Weights of a small mixture-of-experts language model, trained from scratch on English Wikipedia: a variant of Muon for the experts, 7374 steps.
Below are experts of layer 10 (counted from 0) of a mixture-of-experts language model. Rows are named router (the router's row for the expert), up (a neuron's input weights, with its number) and show model dimensions 280-335. Each number is 500 + 25 x the weight over its row's rms, rounded and kept within 0 to 999. Numbers have three digits each.
After each expert's rows: a language model's description of what the expert responds to; "gets" lists some tokens that make up at least twice as much of what it gets as of all text. This comes from a sample of Wikipedia text that the model never trained on. Tokens count by the router's weight.

# expert 19
router:470500479481496546501473536554495522498498503455497487482497486550469472480504511484527520505490495494542513500515491511506529516519479471477479411491503522488516499501
up0:512564525449536524451523478498495496506457506517504534508556508490471495520493467493515496554489486526490471496495480512526527460469479508470507517525503515490507556496
up1:527496438466489517486520541481495478459479549511490474471494539514494453466477488520474461510488504510493498499513535508512496503459488480539500500489506489516483510458
up2:567499502481520494518485507492488488497489462511504476504488512487492507488528520465489525514515484497507462474462503486502561495477498516485523501485468476499530538456
It responds to: Pipes, semicolons and dividers in numeric sports or election tables, plus table-heading words like standings, results, Scientific classification.
gets: " |", "|", ";", ":", ")", " –"

# expert 11
router:501468520464489521474461507522424524499496498455527497490487528521479459492486519517499523526503485491502466514526490498467520534512550496477505488502469509446502557508
up0:456491462492527468464512502524511480535542498469471459512458493475527504468495528515516489521477500523496507516495511547532490474507488500467508481514514513506499447482
up1:487489532450490494457512536474550508471504485507509498517527522509469522497509542510516471479523478491529493527530492519487469519493450488540501529503494468536526475471
up2:454518556510526532432485527503502529525497510491536528531525520520492508477502495504511542547458533500518514483465549517517489505483506515467486513481487456481494554503
It responds to: Connecting words and punctuation between list items, such as and, commas, semicolons, such as, and the dashes starting bulleted entries.
gets: " and", ",", " of", "-", " by", ":"

# expert 16
router:538497498467509518481471502524488521563514510466548491498553502513491498482461524505494545541503479497509537481522449483511526522496497495476494465484487481495498500469
up0:548488499462497570541519502489533481507478524509523521522498502549474480495516523512482513482503477474528485484508453488510513526503520506474493512466502485482512485503
up1:485464528523513484450519526482521508506543465532507508485520492462487513514460491560475502477506487490489512516472521455460482494496467509490546512506493480528506509495
up2:481526513466480494483502513511484490513482474479503507522498544490485504532480476484524515563493545532492513519503542474493489501504462508476470489530513506492515495455
It responds to: Articles, prepositions and linking verbs in running narrative prose about events and causes, such as the, of, took, because, despite.
gets: " the", " of", " to", " a", " with", " that"

# expert 13
router:498447540488524533483451525519486540517503540487520505455519517509462477512489532509487527505478509485512497490515489516511489504553518477494506482471450515480500535504
up0:499457483501473494468517494513510494468476543515509493468511527490481472468460497506477500498470488494492542471478481472492497464496523507516480521462477517499504514515
up1:505489479493501509496483521530498466518471490488459532524481527522501493535502499500503565485550530501476473502504524477502514500477501469519515467480530522505518513484
up2:498469532491501490494489521522504503470510498517496520515476496487446504491480482512486500511502495501559502518534493498497496477513536509459480474501475514492480471490
It responds to: Pipes in review-score and league tables, plus media words in release contexts, such as video, TV, ISBN, Records, Nintendo.
gets: " |", "|", " on", "N", ";", " The"

# expert 12
router:503484500440473519522464502528489502512492525472533518469499512565473482477494488517498478465512448479504500513524479496489522486518494482475507498485515491496532495465
up0:505507501492484494497498499524518504521456524489516457503506554462502510521502491506506486505504498490494515509497524487485498501498509435539482515516476496511525478537
up1:533545496506424502526485520536521496497484511485492542487455544524494494514519516530474510497488534523524472448484435491438508487525526522474443501490485503503503467484
up2:519465491477486531466497511536459495534517450517498478498527463469460502519497461477507500502504477546486462498487540496519516593477515472549513496510517478501471488532
It responds to: Month names, day numbers and years in birth dates and timelines, plus in, on, from and until before dates, e.g. Born: January 28.
gets: " in", ",", " on", " In", "In", " from"

# expert 26
router:495432513470508518448486548511481521486523500521509491465478497521478465491465556493471531500501464476515508494538487474460516510531489493495538456520483514517494482508
up0:460506465494439486512517577475445522530533497500503514506485503523503531528522515541495508533522496517494544457532558502511484514510537543474522485494516487493494504503
up1:490484476508542489525521465526497523483521481534518483509502483528503510478514522517518482526482486476492530485493490495505465551514513493500492490513511520526491539512
up2:485491536546552474499564471494491515520536491495493478522491506538494519491488489532496482485512470520527500519519490499511481512512518529463460497498520510467503479470
It responds to: Sports results text and tables: Cup, Championship, medal, Olympic, plus table pipes and list dashes in athlete records.
gets: " |", "|", " World", " at", " Cup", " won"

# expert 27
router:527490484485511511491482488503474515497537490469532483456508522506462467484498509506496538516524501479529500496499469500456541511539549476505543473473500501490504548494
up0:477508471494453494476474485457519487539528553465526462499492479502493525471485507505476521459481565519489490476485523492484488469539530494516514575511482535512511519502
up1:508520502470535493489482499492469511524470508481521491492493495524467484509470501479489530522478429512439490531479462524518527477511485528457514531547503504497519459511
up2:485488485507486511493506504503421499507470499515501523485489528504487458505475507532491480456478458467473503476531514500529456539504474518480472468500511522499509467464
It responds to: Words after the or a naming order or relation, such as first, second, last, younger brother, part of, one month.
gets: " the", " a", " first", " one", " his", " her"

# expert 7
router:496501489481475551461505538565507467521509517531491511419513527514476496492490534522532513488489495479514531498521469460479500502567514472477468438473502500453515498493
up0:464516501443484480493505465481472511530503544517543554530508512526491513444476522505497545526556458514457468485511507512477482492505497496490501464469479464504488516461
up1:566479453503470495474483526496470516496524494525498509487485519469506523488526513484521490479500510483532521484500497495520455520552526513482505530503499559482518483515
up2:513499516523488515483495519502472513504515529474506520548489478484530511491529491464483529503501480522535483505497493492489531491469513490491474493547496490477491529472
It responds to: Line-initial dashes, field labels and coordinates in infobox key-value lists, such as Location:, Genus:, Born:, MPC, 54°.
gets: "-", ":", "|", " MPC", " Born", " /"

# expert 20
router:537494535483568511484518513486487503507522506498499505466525496512448485483471480486470511536502490485484505512478450478451503495507531455454514481480474458440518512498
up0:524521475490512473485466469499519490499500472508517542480534491534496525522473534492509477532511526534528487544498484536452490475469484519486490513476445522482490509506
up1:460524487478531530467505544460509509477522481482517519460488514500469550505497490453502488556502545498514500476531532483484490453483460492485497540521507547515511540502
up2:505514477530503556506490525533493501489467490500499538477544506520495440432554476522510504517494485502484496543533503495499527550526504513488489460486486507471511511482
It responds to: Location words in descriptions of sites and buildings, such as north, south, located, house, often after the or a.
gets: " the", " a", " at", " located", " on", "ed"

# expert 31
router:517459489484540539485453513519450513521513472482524498467532519498456480488497515528528485503486515456515528512492504481482506497521527471472496479475486518507542518488
up0:451463514459494520518527489489487481485500454508513540502443517484501548500491476462485530530469461485534477535483519476472471529494512487476484506510490487493497518534
up1:496504539466502494519453509462483477467517556496505501507462493498486460503511542504497475487494486513499514467516487495515470483533531489488498474492520497495489530452
up2:540491511490569483503480520521499492499500441534504520465505480495495506491546472490534467469506500478475511506459504503477523507463521462489490479548528492507462477541
It responds to: Function words and commas in railway, airport and route descriptions, such as railway, station, Airport, Line:, the, of.
gets: ",", " of", " in", " at", " from", " km"

# expert 23
router:524466489464530522505494518488502484526483516480506511473522491498497488496498528508466490556490495500537508502502495550500537517541519454489543469467491482488523502508
up0:509478508435501512508493498533504535512502483514496513528478496457551496463510539470521511518531508549491510453503493509489512520489520520530518478482512506510458511499
up1:516499498506478478513489482512524517493562528519496510471494521488483494520450460463514490535452490454486506468505543549484500507510476490452514499496464511454485502517
up2:511494546476488505501503494495471492526535468492509498494470501544506503538510474532532467528466495500507490530451507489493552515516487538508488517491522473463504478560
It responds to: Counts and quantities such as 24th, 45 minutes, 190, and quantifiers and possessives like his, their, many, several.
gets: " in", " ", " his", " of", " for", " a"

# expert 4
router:487499511485473512419521489494508539525506476474499507497487512489493473469502533520504546519486484496527509473491487468459493481545532501478502443501496484458515505477
up0:476513490500486476474499519501547474480500527527512484472534543526471509555488522477458467459506515476479495552470505510497457474484520474472514493528459510492494522517
up1:533488495507543499512555463517475508501533471476512537494494514470521503533554506512461513457534542498523502484505474500513554526461491521497496531472509535465482495530
up2:489509519529533430513498503468482489491504463500516514505495507538488524522459499508529505514489460501485524514510527518451461481512522510493492509524543473476475508507
It responds to: Team and place names, sport words and pipes in sports articles and stat tables, such as San Francisco, basketball, touchdown, yards.
gets: " |", " New", " San", " L", " W", " 0"

# expert 17
router:516429496470499521480470529538475506507481503494506506461477515526455484516495525486514534498526483481505505491548496513478525478497503494453497462515473495471524513472
up0:550488502515522452476484439520502530479466434477488499556497479528475523517491498516492490484432494500546496498489525514555504461514498501470463512500489519527491505499
up1:524501457504502521528521490495468511474484439502506431506514466485521504458480493486502467489516500490518499493515526505500474498492468504511527513453505484507503476501
up2:488500492523442504524520495484507488500515470531455533483478500517460520505500499537487507540498497508467513498499479487504542525483509483460498479531495516500510504557
It responds to: Periods, line breaks, closing parentheses and heading markers, plus word pieces of Latin binomial species names, such as ryukyuensis, bismarcki.
gets: "\n", ".", " =", ")", "==", " =="

# expert 21
router:529492502483521537488489510516482518534532525514546516474515517529458490526442516510487518533531470492524488493507495491512533534523544509485476489476497490501512521502
up0:491488499482525468508477550475510479470518474496538498528506524495496522475509477458515501488466539456470502492477506578477540528485505520505485500490533536464496467467
up1:490482511521531499469490522469485487503498465492473484541509494502479484488470463510520468494541482508466507460462523508530500543493513500547512527473485536504517484491
up2:495463449450497467502509494521475501497509514481503473494505490479468512463495516537523494491538489477517526501493485517498521530528494510514490488500495513508501515490
It responds to: Words in government, court and party contexts, such as the, federal, Republican, Labour, rights, Supreme Court, United States.
gets: " the", " of", " a", " United", " state", " States"

# expert 22
router:525457534496484518483497517475508491500499515474507508491518530512471476509478510504518560527503456511511526501512497529532507527528504475486497438486472503458536530500
up0:487523511548536532503519466529483526509550532499542518493532495563506496495487508501507492510484516546511477465501497516556504485513545520521500506508489496465530562515
up1:580498494481480440519490507495452521473494483503526481492528514513510461480494510510497478525485500469504441485530497542454519512525492528514495478539485513453474491514
up2:493505472473471452470475533498524480519461517524514487490467472518504520529517513496445519463509535498488492479476506485536526518514536504518483505481479524515525480506
It responds to: Population and percentage tokens in census or demographics sections, such as population, census, .4%, average, plus pipes in vote-share tables.
gets: " |", "|", ":", " (", " with", " /"

# expert 15
router:503463556430509495474446530487482492503484471466549468472534529522490502510492487516507462551510489489517502499504488496506510467519511451474522463474481494478521512482
up0:512507466530474430478499492455510487467491534487500481499519507475501492510498521505537538533520472475513488466491487534450453465511516497517489489490520495441508480488
up1:496486493494481551481520486525504488464490495533488520485520496501501499463509470487510499504510467466468551489534494537519499482479483503511480482537487496519506487485
up2:470481508501501513515476501485514498489480509545534513519488442532471488521469491493577463481498479459466544509550525499479502479490489514455456472464509524528516519483
It responds to: Sentence-ending periods, commas and connectives that open a new clause in narrative prose, such as However, Although, because, while.
gets: ".", ",", " of", " that", " but", " The"

# expert 24
router:479456537500550512486487521498501518493488498489502504490525503484469478534505538526521493503498485490500536518504492469503508453467494460479528488489504501500520505500
up0:490440501528500535515483533514468492511518508540543459521533466491495497508541492532522472500482528511522488462527494519485470471467503486494532503492432456495497511463
up1:481502509503538543523511509547487513451508486508478503516518498453485510476446466503507470532475511475504536494462507536516520511480516491450501507493500472502494494487
up2:440517466481496477498515488482517504467572489454485501491537484502499484449496505546492495537472508491474510475473471496510460528492493510510478501504529451483530543462
It responds to: Word prefixes and letter pieces in biology, chemistry and anatomy text, such as sub, anti, pre-mammillary, endo-cardial, MeO, plus line breaks.
gets: "\n", " (", "N", " K", " C", " H"

# expert 1
router:502483515515507514470503520544491493527544493493507516482576518526469460473477513491488518495481469487530550517490452536470480498492514447490518498456476479462528540469
up0:482511480526508485493526545533515499501495486466499495507497467495478539510519499525495470485476464462486518503474484500458519480560494520494506483489498491510483526500
up1:487499521508500485474480537519511476532476526472535499474505578484490522531493530519485504530510521470496519522506461489459465484485516556470481513485472525501516480498
up2:484491456520530490458467519512503487471514485472492487497483447589501493480489518462522481513535482524462466508514506528485479497508490526506482505498501495467486461513
It responds to: Auxiliaries, subject pronouns and commas in biographical or historical prose, such as was, he, been, plus the prefix re- in reorganised.
gets: " was", " to", " is", ",", " and", " he"

# expert 6
router:538491514486505521475465478572509497510512495515519529483515504511486460496482505519533525501501497493502526482549502523517525476499532477478524453503497480507497514477
up0:474563516504482472516534508464509539548534479491524500506468530501501518470467513484468522518497482502492442515520529510494480470556493520507456486481490501513467457492
up1:446522473472506459492483505443493535498488508464530475506479497519500502511544477488510498508502468475487451487449509485502504558527493516482503531496526522507493511517
up2:506528525502515547491491515506498517527499484533462516529467486508513470475528506487465497484489504510489521472466517466468537513480532445490498504485516473514485494504
It responds to: Line breaks, hyphens inside compound names, opening quotes and parentheses, dashes and dollar signs, as in Yu-Gi-Oh, Alma-Ata, "(although".
gets: "\n", "-", "'", " (", " \"", "/"

# expert 8
router:493470500443539550503489533487482511481485502482512460478502561524486479482502503482529528485547495456525511479514437494490505472541518482451506466448476492465534492489
up0:502495455543518471469520520544511488523526495539488548472502464534513510502467479478497502510494503512498492495564513499489531502483482490507530517500549522489491531485
up1:528510505537514497514514540536504507465539498496544474478469526478510521491453501452491512483474505501504519541500530496479528527466526500515469472542468506495519516479
up2:552484481452498487492522500532475551531516524483504538501538477531483486479483501518570470515498526509461488475504517495500480521490509500484506589535504488472511489521
It responds to: Cells in wiki tables, such as column headers like Candidate, Votes, Title, Genre, plus numbers, dashes and blank cells.
gets: " ", " 0", ")", " 1", " 2", " —"